From a checkpoint of a small mixture-of-experts model trained on Wikipedia.
Size: 9 layers, vocabulary 16384, 33.4M parameters.
Training: a variant of Muon for the experts, 6446 steps.
Below are experts of layer 4 (counted from 0) of a mixture-of-experts language model. Rows are named router (the router's row for the expert), down (a neuron's output weights, with its number) and show model dimensions 64-127. Each number is 128 + 24 x the weight over its row's rms, rounded and kept within 0 to 255. Numbers have three digits each.
After each expert's rows: a language model's description of what the expert responds to. This comes from a sample of Wikipedia text that the model never trained on.

# expert 38
router:105140122150102139122091120103130108085134112184118108093072163123121094150131165134163137104137132103090118147115132138184137132172128113168150101105088113126157133139139117122119137124145145
down0:129130155133122135101147134121169142149085090108158148149121141109148105117150099127127143154102126121136133137148153138187115140145138096116113147117101126130110076112073107121144166107160108
down1:144097136142136081115102142151130115117149103199153136126111089109135109115102164122084090101146152117116147137120085149128124097157101131083145148110148101157155165123117145125095135112165077
down2:168158110145109111133126133151145131137116156128075156156130102117086164122105115110115032137141120087123157148085150105088124177114127128127165181168105125139132149135098137106138101135124155
down3:069151126139136089138117137134153134064110145196098122151101157099138152134103148157137116139140123150076138115108068100162126170128142151097120146093109151126144121078135111117114137136099141
down4:134118125109150106141086105137108122142123129141107149123080154142113131114084144171111142079113098148100146131117153128113107106171101186114155061120139116127090158137112094136141120106110170
down5:091156103153149111111108113164183153139120149132118168116122150108110147121122147136124134117097127145148088141158143112091130102105093146118138103122138149116102172083115139095129135131118141
down6:168132104115105139098133095125105158100113138077155113154121128117174156153129119116138089151156117111107154110128120110122117140127107157133114130142138058160182135139125142150124054120114125
down7:107121138114116144129148155090136139160099087113119110131104131150141160142129090141139163165106052099130115161091140134147144110146133144136192128128138155116133106175099137106143099158125103
Description: Of in titles. Prepositions linking named titles and institutions, especially of and of the, as in Guardians of the Galaxy, University of, Duke of.

# expert 59
router:150095147127108135083125144106095116149143107134086114108143137137161155121130158111125126096109150107071100147138108132144114137090079089154134136140096155106146104163134130140111134155102148
down0:127101155105100109142160117157183187095172134110088138152134120141137089125175124105149192127141134136146126136118120160161128133174169127104141095107126121125117147105093152127095141135105108
down1:077093161107123133150104107145144113107146126105150089159154124087153167104133084107112085095116167113146168128092124127122125129117118157136137143139158145094132137090091132140152105132129147
down2:118082104119164114103112122157140117126113166115108098138093107166099123118139144107162163106137115152145102158140173156067153157171139109102165126116111125147166139145099123114117121131102126
down3:126129143106146112160091103149094129130149145136098116143130097109109141091151136131129092143153122167126167151131152145129114124159115171082113119113130114138115118115097143153118114126159129
down4:131127151112160146100074115136079123122135108146185118091104071126145117134115162146105111083123133153145144133114138091111100180140131145089101118122104109102089182104111161141118117121106180
down5:140126113117138148091156124151099123135112109090195094096154163110164097094151097110145082128110151138112166129108101125142130100126139109098144145099129062145137115127174133090125117105134174
down6:145065133107117136117100095152109126115096163144103144161122124124123124109135110113063170105169163111167152102102144140150154149134123086109084094089112119131121161118122108083148142107074169
down7:115138118107136104126143121177169185113132139142130127128088119141166077099152074126111112123127099129160153114102125148144115124140118141141111140129110123150160148103138149116127082103136195
Description: Possessive determiners. Possessives before nouns in works and biographies, such as his, her, their, 's, of his debut album, her skirts.

# expert 33
router:157129114135120099139106117091127154103063124099163151127144122123162149117158100134161124133120148100111103137159140143140132087169095115122154093111088113160098141084131125159164138120124100
down0:108126127110192161114165116107162110173145131146116128121086151093157099121111135092107120122161155156083112094122106102151146152135151115119099107145184145142150130113118130151089141124074184
down1:120140132114063110158119120140113128144123110129150123125125142150113104126100136126090166104160132072135137119161103116113129132138163131115159078160136151140151127122112162138157135153124089
down2:174142035091188122131132115138122115135120097149127106135148080116124110179173143145132130121117133172095163124128119141103141117130123087161107153128077070126127122139126110120126133107123087
down3:112154155116113140118097124130102111119161105145173095143142090130103129144152171102156056101133134138148171122108141145144142133136110132165175128154118126154085149144110139168071145171109152
down4:170141096181155130113126142113103128132116090117100091114151127102116133137142120124127186140131156145170112166194105132153124130120095160115124121132114099185109162140175125159121125118130132
down5:109101110089140149109153165123185115150158140115146119126150137139115146090157129120169176128138134142162128098162147139139147140122144097127163074138086138185112153105120131126148143146112110
down6:158133118140082135098159101102126135158079140123100110142118137136145175085098112106169188130101130174095125140155134167109136080200155145145130108127075105134133110152107143112128142105124119
down7:137147122109119119124148123109133118155112080122129199119151105127098134134138140122096184135168168119124095084156126124123147122126125109126154054147146115132091170138136149155104167098114087
Description: Separators before values. Colons, pipes, spaces and prepositions such as of, for, in placed right before a number or value, as in Religion: 99.7%.

# expert 44
router:128110150132100106103134126110128139099121165087099118117157103159147100136107090143108159136132105130099153134148117183143154147153081116168111169141134178128130139119117133159116164137137087
down0:106165144143134135120111203119099130086109106124126130123110107122097107138120113120113171123154161130102096101157126126101168128107084062123123179118144200120117132140138143149111102141145107
down1:082169130121107124086146155148145140093124118118146111110143116076088122127118089115120108170121118145133145128134076161160143141114131135107117140120162157112161123074074109141160135162136096
down2:113122130113150120129147163112094127155121139162128131107142143127162156145136114123128137119134110166116106144125152119142114143128139123106164100134099122088118115149124083132137175155154169
down3:144117173140120131120141153156144143161117110112144132144128136167161129119096176171149178137126131139146123191132099141159143191105128106136135143122162168121136117137174099159132151138105159
down4:169120119161111135143135081109141128112094115173163089128137123097100160107159157137149104138106138115130125128130121126123116100130112099082150078093093068109124129075098108123133152146096128
down5:133108113156136147111111148124134125152144126126141133145113133090113146085143163124137112107123093131116103106126140166113087094143124168138123146109112122143133155136138099153192142135138104
down6:117133102162130135116139109130102120126153107118181115178165145147090154130127094128105131116100144114075130124144129152141082138134145092146138116097099175105146095145104130122107149160142147
down7:110140146121131120141127052139121094133123171109096127116147118111188118118141114113148145143104146134135120124127114127102094111111112151134151124126143106106163152129143113166127141146128123
Description: Digits in times, measurements. Number pieces after colons, dots or dashes in times, durations, coordinates and tables, such as 5:00, pm, 3:21, 3.40.

# expert 29
router:173141130150122109148120169127145174160115161145184126092115117123108081147106127087151123116149145140153136137124103096123075164114150088166097131121142104103103133153072136140188143131161149
down0:099140112153104127140155129130117133101092129166122130114119146116133107137131137121160140123123119125143129128143124143110122147138101135124139134095163123138097145119138077111119081106094181
down1:126088168098139155097082156161148117138118102129139110169138137135079125135120121115139164142149143103125142127129123111083122112133106149145102106086153117199134117145099103146131138128132074
down2:152131171147163132130117111131128169138132157133123120132136146115086076160167117136084115092149147139116136134067104162130108145091113073122149088129113108156097115112125082143133138082157171
down3:101118105120136105123128132112093099132146126123142124149110099133115111142103127171108156099123143161116110119113188113124148111126124127103128090079097175131110163181120159116128159162087137
down4:117133143131114133093137150128133142129123115126140133137139129148146119115123086157092126116112085112104154155100122128149140166112143146115147165106123138131082146149137128149096168083097117
down5:153123133124129112089120139090098098135155118164138104134156158201140152166094138123107092162114141123132167135095118100099172103114092068080107115113105123119173120104084138151130127091096110
down6:196107128154095131120168142130108137132119157113098099139118155144106171092128105150131124114123116161149121139164125158096188155096098130075126113175093106152134105146147114100082121089109108
down7:146119098141116124161136126102097115161114138095097101112071099141163116146097167133111144092128142131114089146086154191134167119137149106124162163096105135123115140117112145170146141135120120
Description: Word-initial stems. Opening fragment of a lowercase content word split into pieces, such as gen, inter, spec, larg(emouth), consid(ering), pot(ency).

# expert 54
router:176149133122132122133159172128138149135092155162179150149123142102121099152088129142151127156129106107149153136109113098152087120094156088111112135088137173169081108116116168152146135122149187
down0:104115114119148141130111125151134117140147147085137103136118097138149112173139186115122138139146146143132094124186118161145157164159142151154138084140135095165093132120083138132125173140171154
down1:095109115116107135104090104124110125136163156138121144149097137144127098097173132091137165133114122124137128160115151140131076131121130095164144095135130099169095120115109140129144149167134124
down2:106145125142093100121171101148112099141119141094177123128127132128062166106148093152153108132155150167122119132118127146106136131098159123100133162110113135116144090122130112139157158125157148
down3:147110114165127105105118113187126115115109135128155163104156111095116101136087112140146116140107107114116135116104137122149171094143117128140125171115095106164168105107120127098116183109159117
down4:173151129146106157107115124130117158137091147144132138126125129125129130145100172170099135166138118187121192138160131103078083121097120157108102144132146097090093144137121113127130094133171119
down5:119141117131113151140119119083167121097104124181122126139134094145122156115055151154114121099130126148142120152078127098148146093125118139144101140102136123113156104136060098150104106101137094
down6:181100084166112099129138125135109103144126131147122117117122121167105124123132119129147149140123108079132089143139132116089134148134131134120112123139182091150157139187151139145132132150112114
down7:107116113130120081158167150114161159096097134114130127121138133124130129117149135111128130100144148087121123128168114150193155106175126101129090153104175141132116122127108175109137194165146106
Description: Infobox field labels. Starts of field names and values in taxonomy, gene, drug and chemical infoboxes, such as - Family, Infra-order, Molecular function, Metabolism.

# expert 63
router:132103121129101129110157126110118121122115154116137169093165107155147102141121099134128121126113125134099140178109096170158146122153095111121143109130123151110140155098109068126165085109136096
down0:119125130109134126112102146113147114158127103163119119110149157137134151132159116174113077061113102138163128107144182114162130148099147127155132162138122072144158137131087121132133148097134133
down1:104134102167127145137138117153122111102099130129104071125095126119072174130173132124142080126184135162109142109168130158148113134155121129106107161141133148135111115133112114158126123110189092
down2:170114112124164129124131145141119112149121080128126110134152141147138112127141055160133184146117151118152154141151083124146141118133145123110112106134084115102110122128114123164101083093127089
down3:165124120185170145146139141132128119155112122120138130143138165091079094181122139130111134157087137113161093117157113139160102077146106157150138100142150148111152117136175101127149074115139156
down4:190109172162163139104101086112071127139108131145195117088125120136123114111130148094161120095119145141129150145115149131146124109150120131103095119082109126110156140099102165169135197081125126
down5:152094143131141110115144141132151139036089119130139158150139094160090141171126136115112138119078100126152120161113143143148132128149103120138152095126116156101160122182110139082136096121142134
down6:178097082083132089123122124134137132103121122125127115092158167158152075118110118129123169157149122097085110138112096136124129133137133125085117124111168119149112113123135144102084174124127109
down7:131053119145164164141124121109100178117186121129145136093087098162169135119085116093136136151132132120146162112139115113116143120104129145162141118151122153160065120144176122141137152095134118
Description: Separators between numbers. Pipes, dashes, semicolons and unit words between numbers in tables, scores and heights, such as 6–0, 5 ft 10, or | 0 |.

# expert 45
router:144120161121094131107081111138158148158178084122142105138095107086111150093099150179149129089085101149106131099099128113094133122146083134135078110153101122123126132136164101104129137156152118
down0:147127142139143136151165179156103064114111109104111118140182065155109139122104161150134124116109132101108122150134115154108131150151135115102115135078119164138110124165125096123145138173127102
down1:146137128146128121138168102082083142132113169092112129174143161148177111129137138115146101115111141141102129128118119151154107122164156159119151113143118155085147141156133118114097162155127117
down2:109110118109102104134149156144097130119166122119085152146117109108127135112144173156072193113108144136146148154137148123127181147142125099140119154134073158117113110127168156142135142099111159
down3:081110132093163134146109133147147117130148153250167107102122133127107112153151125124108143097127119129123102118164094108113080085160135148148118095143090131165164117124139146109104132169153131
down4:133112151119139100140184120145144144100121124117127109152170131117123145157117113163085088161096141100114147137150114163145153158101105150143144143150124142140099171127147128115131132182125108
down5:140136139149117130142094146153146165074134139119152105150084159138118090117097126140139115131133123138150133136105117111145117140077139092144108104091161083117106189103100118139143152120134153
down6:153129125162137151174075109123089138092110126124144119134125160104113132092170178131157113108148145104146150143135167103072104097066116107119088109158107175110146130121109163130159104091112132
down7:139153098157139114112101098128155151120153155122127120151127138075151153102143146164122072084151141098146149124110124133126105140097090179084121099098130076109098161093101135121152121104125121
Description: Foreign name pieces. Short letter pieces early in foreign personal and place names, often after J, El or Al, as in Ol-g-a, Desj-ard-ins, Os-n-abrück.

# expert 27
router:122105132141131160106093127130163122134144147111124128114110082141107108146140142145060133132126107173110165138110116090145155111094113159149123124148113164121143135133148116106146143155101148
down0:128111131144178147128154098127112106134139153129098167128144109174096119142068074148109141131118138112095172123104138140125109082124164189135167092120108130145128151158090096130129155143114117
down1:141136103120133139155121152084159146149116152114186122143140145132143141168149109138124154113129149090117143118131116149141118124137100120099162138129160093130142097158107172123085154136093081
down2:099167154080124088100103156150090118106129103103160116154154167116175115098119120157147008102127129136145109113105111150116126125103103109120121111166154154143141143144141105153121125119127155
down3:150161111159112131151121091123139131126156167150135141094139139107099125122114121135136102111118095144164159126145142128141105126120110107107138140127138119108146161108141075178150089122132125
down4:090153125145121117090153189112150136133135124121148117074172129116100117127117120083113172120157109115106117153124103117157137161103102106165153185149134151127088093171140150132134098126141171
down5:096093164123120141140122143148139175165122165133117176126149130140134150132114171125113136132156170123177106132127141133078141163120104156143094080168095088100100157140173144170121123122143183
down6:142131160109097097120107056151113116139114153117105147124122138094128113098115133139130110131087183137091137146149173105135142162115118127105134095120106114116079125144153136140159126132150125
down7:159138196107100115127135089159080116141135118080116127121098149152146148105123127137102128125148102114149121108131118066112092120108173106145130109120121080117120078103108140166128125117144115
Description: Germanic/Slavic name letters. Single letters or short pieces inside Germanic, Nordic or Slavic names, often after umlauts, as in Martij-n, Norwe-g-ians, Dor-ok-hov.

# expert 14
router:138120145144159133108164139181142112125112160114102166128161166130167083184136143135135139113075067151165155102131134140097160138119078144118107125122123108140142124145129163138143132149130116
down0:172125139127140135135089154076116161107133145094119173158182143129112102157102148127172136140084148112121142113102122127136131151069124125116132168121097134158113127121140142122119094095157106
down1:125139134085149122160171142130107176127099119100098123139115129125110133132137111105094170155155139113104082109135111155116114103126141157113152170066134143145151143147151102152136123129098103
down2:121116177123120117122166101122147119128117141129134113127120101114113112148187148139107150119119139154154114072112204171113121105126149137144124076136159146048153151133088083122110132140139084
down3:112120154148120147139104200122127140098153141143138144147081172100133075134167124095124104101164147136142150091112103110177135145125154068114115127121110133109102082114105092092124143167113175
down4:174146177116159103146130154111164132085120102155126132119124111119145117110120165159148117146116114071129147079102145106147151125098084154120129144118170123131136131174140108153126119101106150
down5:108163129134123152120117122122161096139137164102116114103164150134100140134081095136136151110117153138114122130147168146117139101118111106124113125130089143139166128102117101173135126144135181
down6:144200142112161094147108148100110122132101121132119126129132146139156160085132131148122109119101185157105155136095122119130114165165116136147123122141108100104101078136133141134123140126138121
down7:132163100142136120125128076108185122121174147119104172157147105109149176125117135121091129160134137109127087123135139173126128106127144130146147117106121147109088102120133133126096126116133104
Description: Word-piece after F. Word fragments right after a capital F or f, e.g. F-ir-mino, F-ond-i, F-4U, Tydf-il; also lone digits in score tables.

# expert 57
router:162108093131158110099094096146165112141092162155173143097123122087112075120155168151141135134123125119158161089102159136083164118141103153162104115133078102082131124157155127119106141146091104
down16:144105179120102145133073106162105150160178131147162167165132151131137101100159156137134102121140133125124144157173152132113161152155136125124099141148127122152105137135121148170145145137102121
down17:133136132103119142091122113116144166168125115163153116124176117152149145093130121128141167143076151157145126138138108160151127203153125157138147138149150165174098136104093138099178119119118121
down18:113153089095123108148132080156163070140153116116132124121163119088130164114135150134098116161168124158104096125155150125126140179151110116138143100117161121148121142111098127126123126142116104
down19:130143138139099135100087124133152143133119129130140116104144125132155131102095118129129115140118105119131091110096113136147118104119139159114106177105125121161106128103144151158127106104141105
down20:133133098114128129110126111132162142157167179084078148129106132126114103133113076120099120174101112113137122115165134127147139140166169091115139154107138147125124125108142146157167177088141120
down21:116096128119114130142129117173151107108125155114112131117141154115147141092127136127104155133158170121151166109137130148102091096117147157131116136119117092119108137118156128124138071118121072
down22:176118112145084120156091116122125145106132131166146166089107109133100101125098175137148190103107087072124124152184116111100135146133105128170147167129120133087107108143167123102115115130127110
down23:129082107139135146098081133117181117126073181110143106140137144088102124147139129106130113101113139113164169125129166097077141094133121164107148142137124143142161115142106182152131092144148137
Description: Word pieces after D. Word-start pieces right after an initial D or L in titles and names, such as D-oll, D-aff-y, d-ub, with some other pieces.

# expert 39
router:180141110155116113133129129078093176147143132128085116122149109129130127144174143101093114109142167108084124091109135154122167121135150125147157135163127099153125123147110115131150153097162105
down0:115155150080146150128162106101113111114140136116125136106130131131126140128129111162111014128164131110142174155130133109128134159138170139138112161132136143137106147127119164123150126152094135
down1:119153109181141130139109146133138144151146108139161110104133160121141138108129143137171049146162124142119150120123152119104105130183102113126139121107106094112114170127105096117147089090112079
down2:121165147155154138123111128131090142072124127126089138082113137129098123136116080132123041137140116139128172131149098133164116143184116178127125121177160131159122166087157079133147129134118108
down3:157140122092135107140122116088114115088090098106133136153150085126096142103106101112117147129120158134102140111134111130097179130143085110110132213145125150101148079160127108164129103105115118
down4:149080118176160108117078146130147143058131115149143116141134162085118134095112138161122152128109144185129173134110137113071115134130127154139102111127143170118140101135154105126181142098121114
down5:131139098130142095089125130091081165140120119129106103118109149104153143135115153155095131138106068130161140142170132130095120130112110164097097142165117114142124121106120126142142160141155115
down6:113140154152172153086164110166149106110103086137153141131120115171119117127106149116120109156146163150129097126133141117106117152151114116074084117087108105075132127130151126122111119166121118
down7:171094162136111112134154105106133159120121131118118094126126128143074136094106127141074130110080112119102126132128114127127153129084130123139145128058153129154129141146134100137132144099138120
Description: Year and number endings. Second halves of years and two- or three-digit numbers after a leading digit, such as 2-019, 2-003, and decade forms like '90s, 70s.

# expert 55
router:181169110143127183144155138106145174124112120143142117129119158087095131139124165121150131129104129096173134095121116112143135120112138108127106074142164125186114124141119158161084131087106095
down0:134127118109117115148163124129106141079144122205134124117085139090133116144121165122150100149136109131138144177108161132109109045151133126123170097169152095128140100159110130123126158090105122
down1:149156127128120121105126153123162131149127197178145121173137121138115132169149105121091158085160118089106166105161113076117130088122106156135136129152100098124144144136133156149178108108148115
down2:140121119078141119129160126144143130134119106095122092133131148127124157099113152126082105143160154098120142115139175098144088107145105099141161105166153148133152116134134100132098131099133141
down3:158150106150140166129159110138111173091133107135105139148149075119138141132123113110098126148094131123121137162156100101152111132103165096102151134090137161171163107086141148125133150119119045
down4:142131158132113142136156126120118107141124156120166108141147169085114138170161128138140150147121145099135126132155125060094114094107078104168166131126143145140126133160116121149089071109127098
down5:106140102149055138139117139134143162091120114144179131118083112121150139088084139118160071091124130150150159133111109140093110158149140158117162123136142123125119165127119125100133099129118126
down6:134135175144127126144099104126149123135134107167153137120112157139132106179158111100151130113149117120119136113077123148125106139149143123115103159125104055091184144131149119126140129112133145
down7:121138163179091150104125126142174133127153137074153189117158125139104127103109145148136087145129126126116162098110095129121146118130106143119127133081142113128120135109122163120125170151135078
Description: Capitals starting acronyms, names. Capital letters opening a parenthesized acronym or name after a full name, like "(AGFC)", "(AEF)", "(Rebecca", and other capitalized word starts.

# expert 22
router:133115129127140073090134089114094096117127098165118101116084143155130111150112144118117130148177155077085137155120123154146099126164099116101161140122088100153135126136154128127098144138124134
down0:119158136146130155145147148109146139125138147130157134130172132144115165156124120121143136126103141167129079100120096121126129139056173121169143114073105171127107143103119126124162108142074156
down1:115108126088112128119118151112093140130168156109143094191156104120109130082160102120073170147133110120110099107112110163111149132107153125150109151126106147138101155122150186140113135174153152
down2:133121165126117106151106144138142135135146156189103106068078151119172135187140132124137110118152089103154140108121122118120140121157136148154106112136156114162149163147106130145229156134129104
down3:111102124183110113132126142138149126115163140121155090097158102114116121125141157151131077099099100159142123144140115170095130134126188127186134064089124175156119120141137115130150141155135136
down4:131141118120097107134068103147150086154141113169141136099097155069106115128107161132129128157132144129149155119102123083124142136116088113084095113129110112128128121114129145141131126116143137
down5:102120109098142135088147128103135162139116128133144117179143142129107140073128142110110144100152132097126113129148118152114116165118141088125174145132134174163123110144155146113050164139108123
down6:145129157109125174161128123074146126147151172108131121150089123136088106144123113119133168124138161114133072138122123158150122142099132083064114109133128139153135134118185147120143161129128144
down7:124136120130125146126109128113141135083165128140122146103073103133135158132104180144121194131143162129151137151103124111120144129117101139125095157131194105093127173106103140155118130100098101
Description: Institution and title words. Words inside formal names of institutions, laws, awards and publications, such as Department of, Academy of, Sciences, Affairs, Master of Arts.

# expert 15
router:127108121154133134132137162097149112111138120138098089134122132110087119158155113099079141116114161153102099096132115108162111085164157187089111144139136086153116112147112127108105135125163100
down0:126128118097153086103152134136134156150118152141098100147073079148141154141132115177094134096146157116117152118174154143140101108136133142117116110084098101131077116151137088125095129099123121
down1:093107107091130116105160132120133150152145111108130115082140179112135102158139114095093101117145152102118115111110122135144137128136131141139122121103164161072132136120146144095127135116141133
down2:154140130148173126117098100112155154166145113116141127092145158142117158170151170136115086099204130113164157084105148106135129102118111087051109116134137126158133108096108123164109139092089146
down3:162123085188133133122122146085148122152149130106182137131144117132102131167135076119150165150104146134129091126102113127116099135081139156139097138074122141130104118138092117104127112142096136
down4:170104098142102128111115087161170127136120055124120118095104150128152132131133150139146117104117144151127150162114145107140134131157068185108083103126142136105131154141080107133135145079130124
down5:126133087098166153090146123149120138118124140125189161167131146164111139154112171160127113121132131132122130104096150179066140150104104134148154124103128118130110129110126110132141117124133082
down6:130130081202148152151063147096125120120161126127112109113171142146130113163121113141127138120107126119087141115139097102151151108114105173139157090096117111099128148119078120132160123122141100
down7:131124139093125112135129127147158132165171082171094132115158120076130126099124190094102091107116085148157123164154129083097108133137097149183111076121136143176158123151102133119128148123153188
Description: Place and institution heads. Final nouns of proper names for places and organizations, such as County, University, Shipyard, Creek, High School, Police Department.

# expert 11
router:080148127141096105163131111100144121164116141139090140097149119159150105158136128098103139080135078154098148106167135106120083114155130150083068143174127136138138138121121114095134151163110132
down0:126093107100154137110144097135144134131094130113106115134124125097160140115177081121082107120158143128135084097096165086097131128091096148100118149127139129077147160114109151165139159146098124
down1:167181126151140122075089111164105120089132064139136103121120144163164085119131154150153141091136117115136131188082069123164128149134114134111111122107138122093131120102109083129135127112128160
down2:137138154142159117133131101127096120109143169114180134127100153132099099107139122150155136105117153173159132119101101135106144111137131174072087113086159131117114139095130131109141160100125166
down3:136140104133119108100090109125147140103132107117138112135106147132155128094123133121159077149123115115162145074103150129145114111062145122126116128112144096116124130123126090088102107134120067
down4:159142117117133140097102130113134111148125165155147109174127149145097131103095168152119129118142171122152166111105130112128113158130136144108090089086148095095125110194123142127174105149149118
down5:159143110114124116120093135160147167128121170118107122121114117133106117102108111128150103142112157134143107112121116129157102094136135128161132136092083114126125161139097110085145149123149142
down6:141174165141132110148106119173116151104180115155188136148123125095191110104132144135125145159101113178164151138109145122163165112130105156159112083113138106114139130123136134137148139100115148
down7:112109138121122125145102130122114159168178106177101129111132142128112103126118143103114137134144116119112155119159089130137085119165124088117103093148124143172154126135115152105132133176111116
Description: Asian name syllables. Word-piece syllables ending romanized East and South Asian names, often in tables, such as Kim Min-sun, Suk-yeol, Kumar, Singh, Khan.

# expert 51
router:110134117161111130135109143128116143133116148082132127169131116147182141113098118160135165127103130130175137124147105183097154126083084147128146125063131146104148147127134138161127080101107085
down0:132125147154117157125135118127106082128100110151141126114099163147113146142142162153132083130138157149150161136115167065101131106165166171123148114118111109162159141121130108143110106118145174
down1:127132172078151114139096109152126105123140112125135071142094117115095158116183160117122056145090121110133162117083138119115117142139127118148112084132133106147120167114122112125147166058148164
down2:121118163128105106096120146126124083097116109114131107128144157140108109104158129097112050143175141137147149109116102158109115168168192118140155148147166147168147102156131132110171140168105163
down3:141125137095125090084139156129104126139148120154101154126148129137167147090129155137095120139145156150090097133159143081119117182119130119152127138122103121095164137105086147129104145144156155
down4:099156147142146104141116127141107144158080140155133086131132127078142092147146097096105146141121157124097115137139111077136120125127125120111092143058146153123125140131132123131120136152099056
down5:134102109142128113166116110145145120111119135113128130163098141146156122147141118101110131070118131114152134118139142121106138176112133147102111124102157108144108093096147117131056126114109141
down6:102155167082116145170105144147107157156124124099121105142169092150138108098110114095109171080121159105128121125103137159162112137116085089101134139106147126141109110170125142139103152145143128
down7:120109144108168118136137098120154107127162120090141092137111147117182111151134122150131118166099095114125127171094100154119146104162140128088115108151159176084154149130098122123120143132132110
Description: Digits in tables. Individual digits, dashes and punctuation inside numbers in statistics tables and dates, such as 64,445, 2012, 1.3%.

# expert 31
router:181150125146127124143103155115152136096105098190140117143088152109102120132137188098169141160130163093155153109123150145118104086132112112074100105106162079156159139152138135146091106082110122
down0:147083102113127091123117129122149141128105086160138120147130100128142136123149114147125148124133135143172158140152126145124155109120124106130111172159159122113140146132088146099151143114108163
down1:108172158158132153164139144109097145129134114122155142106150118113115130133133139158113168109108143132144112171099113064078109159107175121138140124118153121138072140146122121141152151110133135
down2:145113130129165155123106114126141127126130123089104110127157143139152151138123119089158070143148082150102140126116109081146134147143116144145116148114076093077124143110119099130118098165128155
down3:127164126167091130113151129171145145101120132133090157119128147134134172120115090146113065115138140082131175108129170140121153087143111170148135133162136066144126157164131147171119109152160115
down4:120172120163096098161070093080095118133176152122081136117121137088139117128136142137111141137089108132105115116124127194112137129157147132111150113145109095088122161104118130133147097116141090
down5:107112103117165133168124126090126115168130094176130084129108151123123143130128134130113113157117093156132126087100100109142148112146117133129142108088079116129136134114168122156125102136106132
down6:111129152049120099120127129150109178176121111127132146144079155124109132145141161118057087061121113133151173138121140157123149135145133111125169135118154136134104090136128148159094167131124116
down7:091192121132140157113169134150130119111061155121142143107151115137104152132135099110165138160097101139123152163142120137130118135088144142149149130084124102114095125127087117122134071129136150
Description: Capitalized name initials. First capital letter or piece of a name or title word mid-sentence, often after the or of, e.g. Draft, Category, Imperio.

# expert 43
router:152126122130145148126113114175121125111128127093111163145132115180129109123162109096110127141131137149149147100140135153099136175098105114089089139141125132086138167151164162127127100165087140
down0:116102126133143130149107127117193129117122108116117131116093106147110101160116071160157144158147067126170140128139116090072174141152162109135104181130102130179113135125131132115044098154115129
down1:113108165134123132117155093144175176128078106123135097109143145100162122096142128087162116153154154098109112129142144112119167114132150111131126122123109127125135113139128133103095109150120120
down2:116123099114095107130113149117186093107070081110153077172122093112143166115104080126106135098135143158104109128123101129138094127091114128138140146147110146137127134148118151128144191150123115
down3:143066107114117149134126138142057108147173133157174156118075088115148128121119114118103105101137118095113103137147136133146111102089137069143136177146128126123124103137123140130103174155103148
down4:078117155109089102137107117149163114179142081091121155149106117135108148104186136140142129071137149116133133097146122131099140158132162106141093096143134147126111102169101130169109134155139119
down5:107157096153139118141082169140152115144106133156124149110119119141153170158170124113106091154143141088156126118098149126084137124108124141139121111094134119151154139148124108143154077119131150
down6:144118132089143142123175138123103135128101083057115145152158151144117128125124112125098120176082156126064115158145104127160126139142156132137145125142201132117156103143118110110120090124156123
down7:100131080124145133065167118140155111123142164110114108151134162117145139148134116094093133152121131117152109189076152141150098093145108121159112112111095120157079146146150160092114129138140105
Description: Mid-word lowercase pieces. Lowercase word-internal pieces following an opening fragment in ordinary words, such as sm-el-ter, aw-k-ward, pl-ug, quant-um.

# expert 18
router:105080119134114101129119116152119140157143133095138154105146130141182132115152116146154133133136079147157120149181131086145145134139135127139135142145157176130099061100089140165113104143145132
down0:149129110125138104090110114122135111071113147090111087090144113139126136098136140126131088122109161117097199082093138129128117171122138117098152150106122104111134135107129123168135105116187113
down1:133142127139111118093158158130124150117086131108120120154143125123129147098119176144099178133177113130163099136150128133113109108117132090135124122141126135141140115112109134137136138146139133
down2:090108115135114119084113142096129135092128106101179104156169143136146078124160117115148185163133148124102134110083118113140106141112114098100105132141118152065125123130111149121175125133129113
down3:171148110177146128149097145108150137137131118093155180116150113130150077094084173101094072139150115131144122085147174106140128142145115111113125140108143085138138163089137133138159133165132124
down4:109147129144140100143138130132182149119098127102100117148150145138124112095112131134151162128132106152093131132121129140129121137171080130100166181110148126109143137135145156145171128095165107
down5:118093076097127140108151113105154115151155184117113064132098184145106125107115126150157138094141178120152102117108145122111112150129130114125144081136144122144101094080128143119134142152068155
down6:175143135113147102156083124095149110125155138124072144124089113176102151155180095100118143120121119129084128115129106136142161094147123113134114143112133132163140168177162169184095149104123107
down7:112147117121160115161160106178150105142122125117102116151125190147110137131158114108140211146157156144110121124087125138107109110117131162102140109141144111112092144100135086096111139107108179
Description: Articles and prepositional phrases. Sentence-initial The and phrases like with the, on the, in the, especially in census and geography descriptions before numbers or population.

# expert 9
router:126111118146126110162161115134146140110094096120164108148142142104103118076132138112124141137122121086129162126119145122162118102096125122161126100135107160140165156158110103164095095100118083
down0:096124141091159126149096111088136133103074131104129125113096108107074122119154100121109151115136171114098137129080117117138137142116147105094156162107070113161125095124139125112127061146114129
down1:130163148111160126131139102156115115172115100111107118128131140150134162107109149143165101123162164121183183140110124117153085145158129193124116140099169095125135135160096096134153123116085129
down2:099106149136148114099139131131084137112161159138104127163118144143153153086130142150112083089109139104152150115128132131115148118139137126145126125135141164116129115139130102112139140138109141
down3:169111161108136147154146136139105138130086098124148103096114143101092128094129087129150154134194106147111156103137124081115114147102111133157166125087123146180131127141095101121126139163149096
down4:165130140182121168128149142141140123095078109162120147110134126110123118147116150132193112136134156085156173151151149139092119155126176117151138080122166144179124137147105115153099143071151087
down5:122162082167130126093150131096144100158141125109108138108140127110128159112098112119099122062120119155088086108117133120111125129186171111167138170111145138104112077122155104095124107163123107
down6:146134102107123122110119089092121197094113103142119116112080109143064097172134113155124092107128142105169125086161146111124097093130142134109099114095164088140130157169115170168115088091139135
down7:148140171116129163132127148090157143102146114121146107135099121115123084132154124109089128166087094125111151095102135111136090087141113157138113112153130120135156152136143153110114122116131187
Description: Acronym capital letters. Capital letters and letter pairs inside acronyms and abbreviations, such as FIFA, IGN, ISSF, CONMEBOL, NASCAR, or country codes like CZE.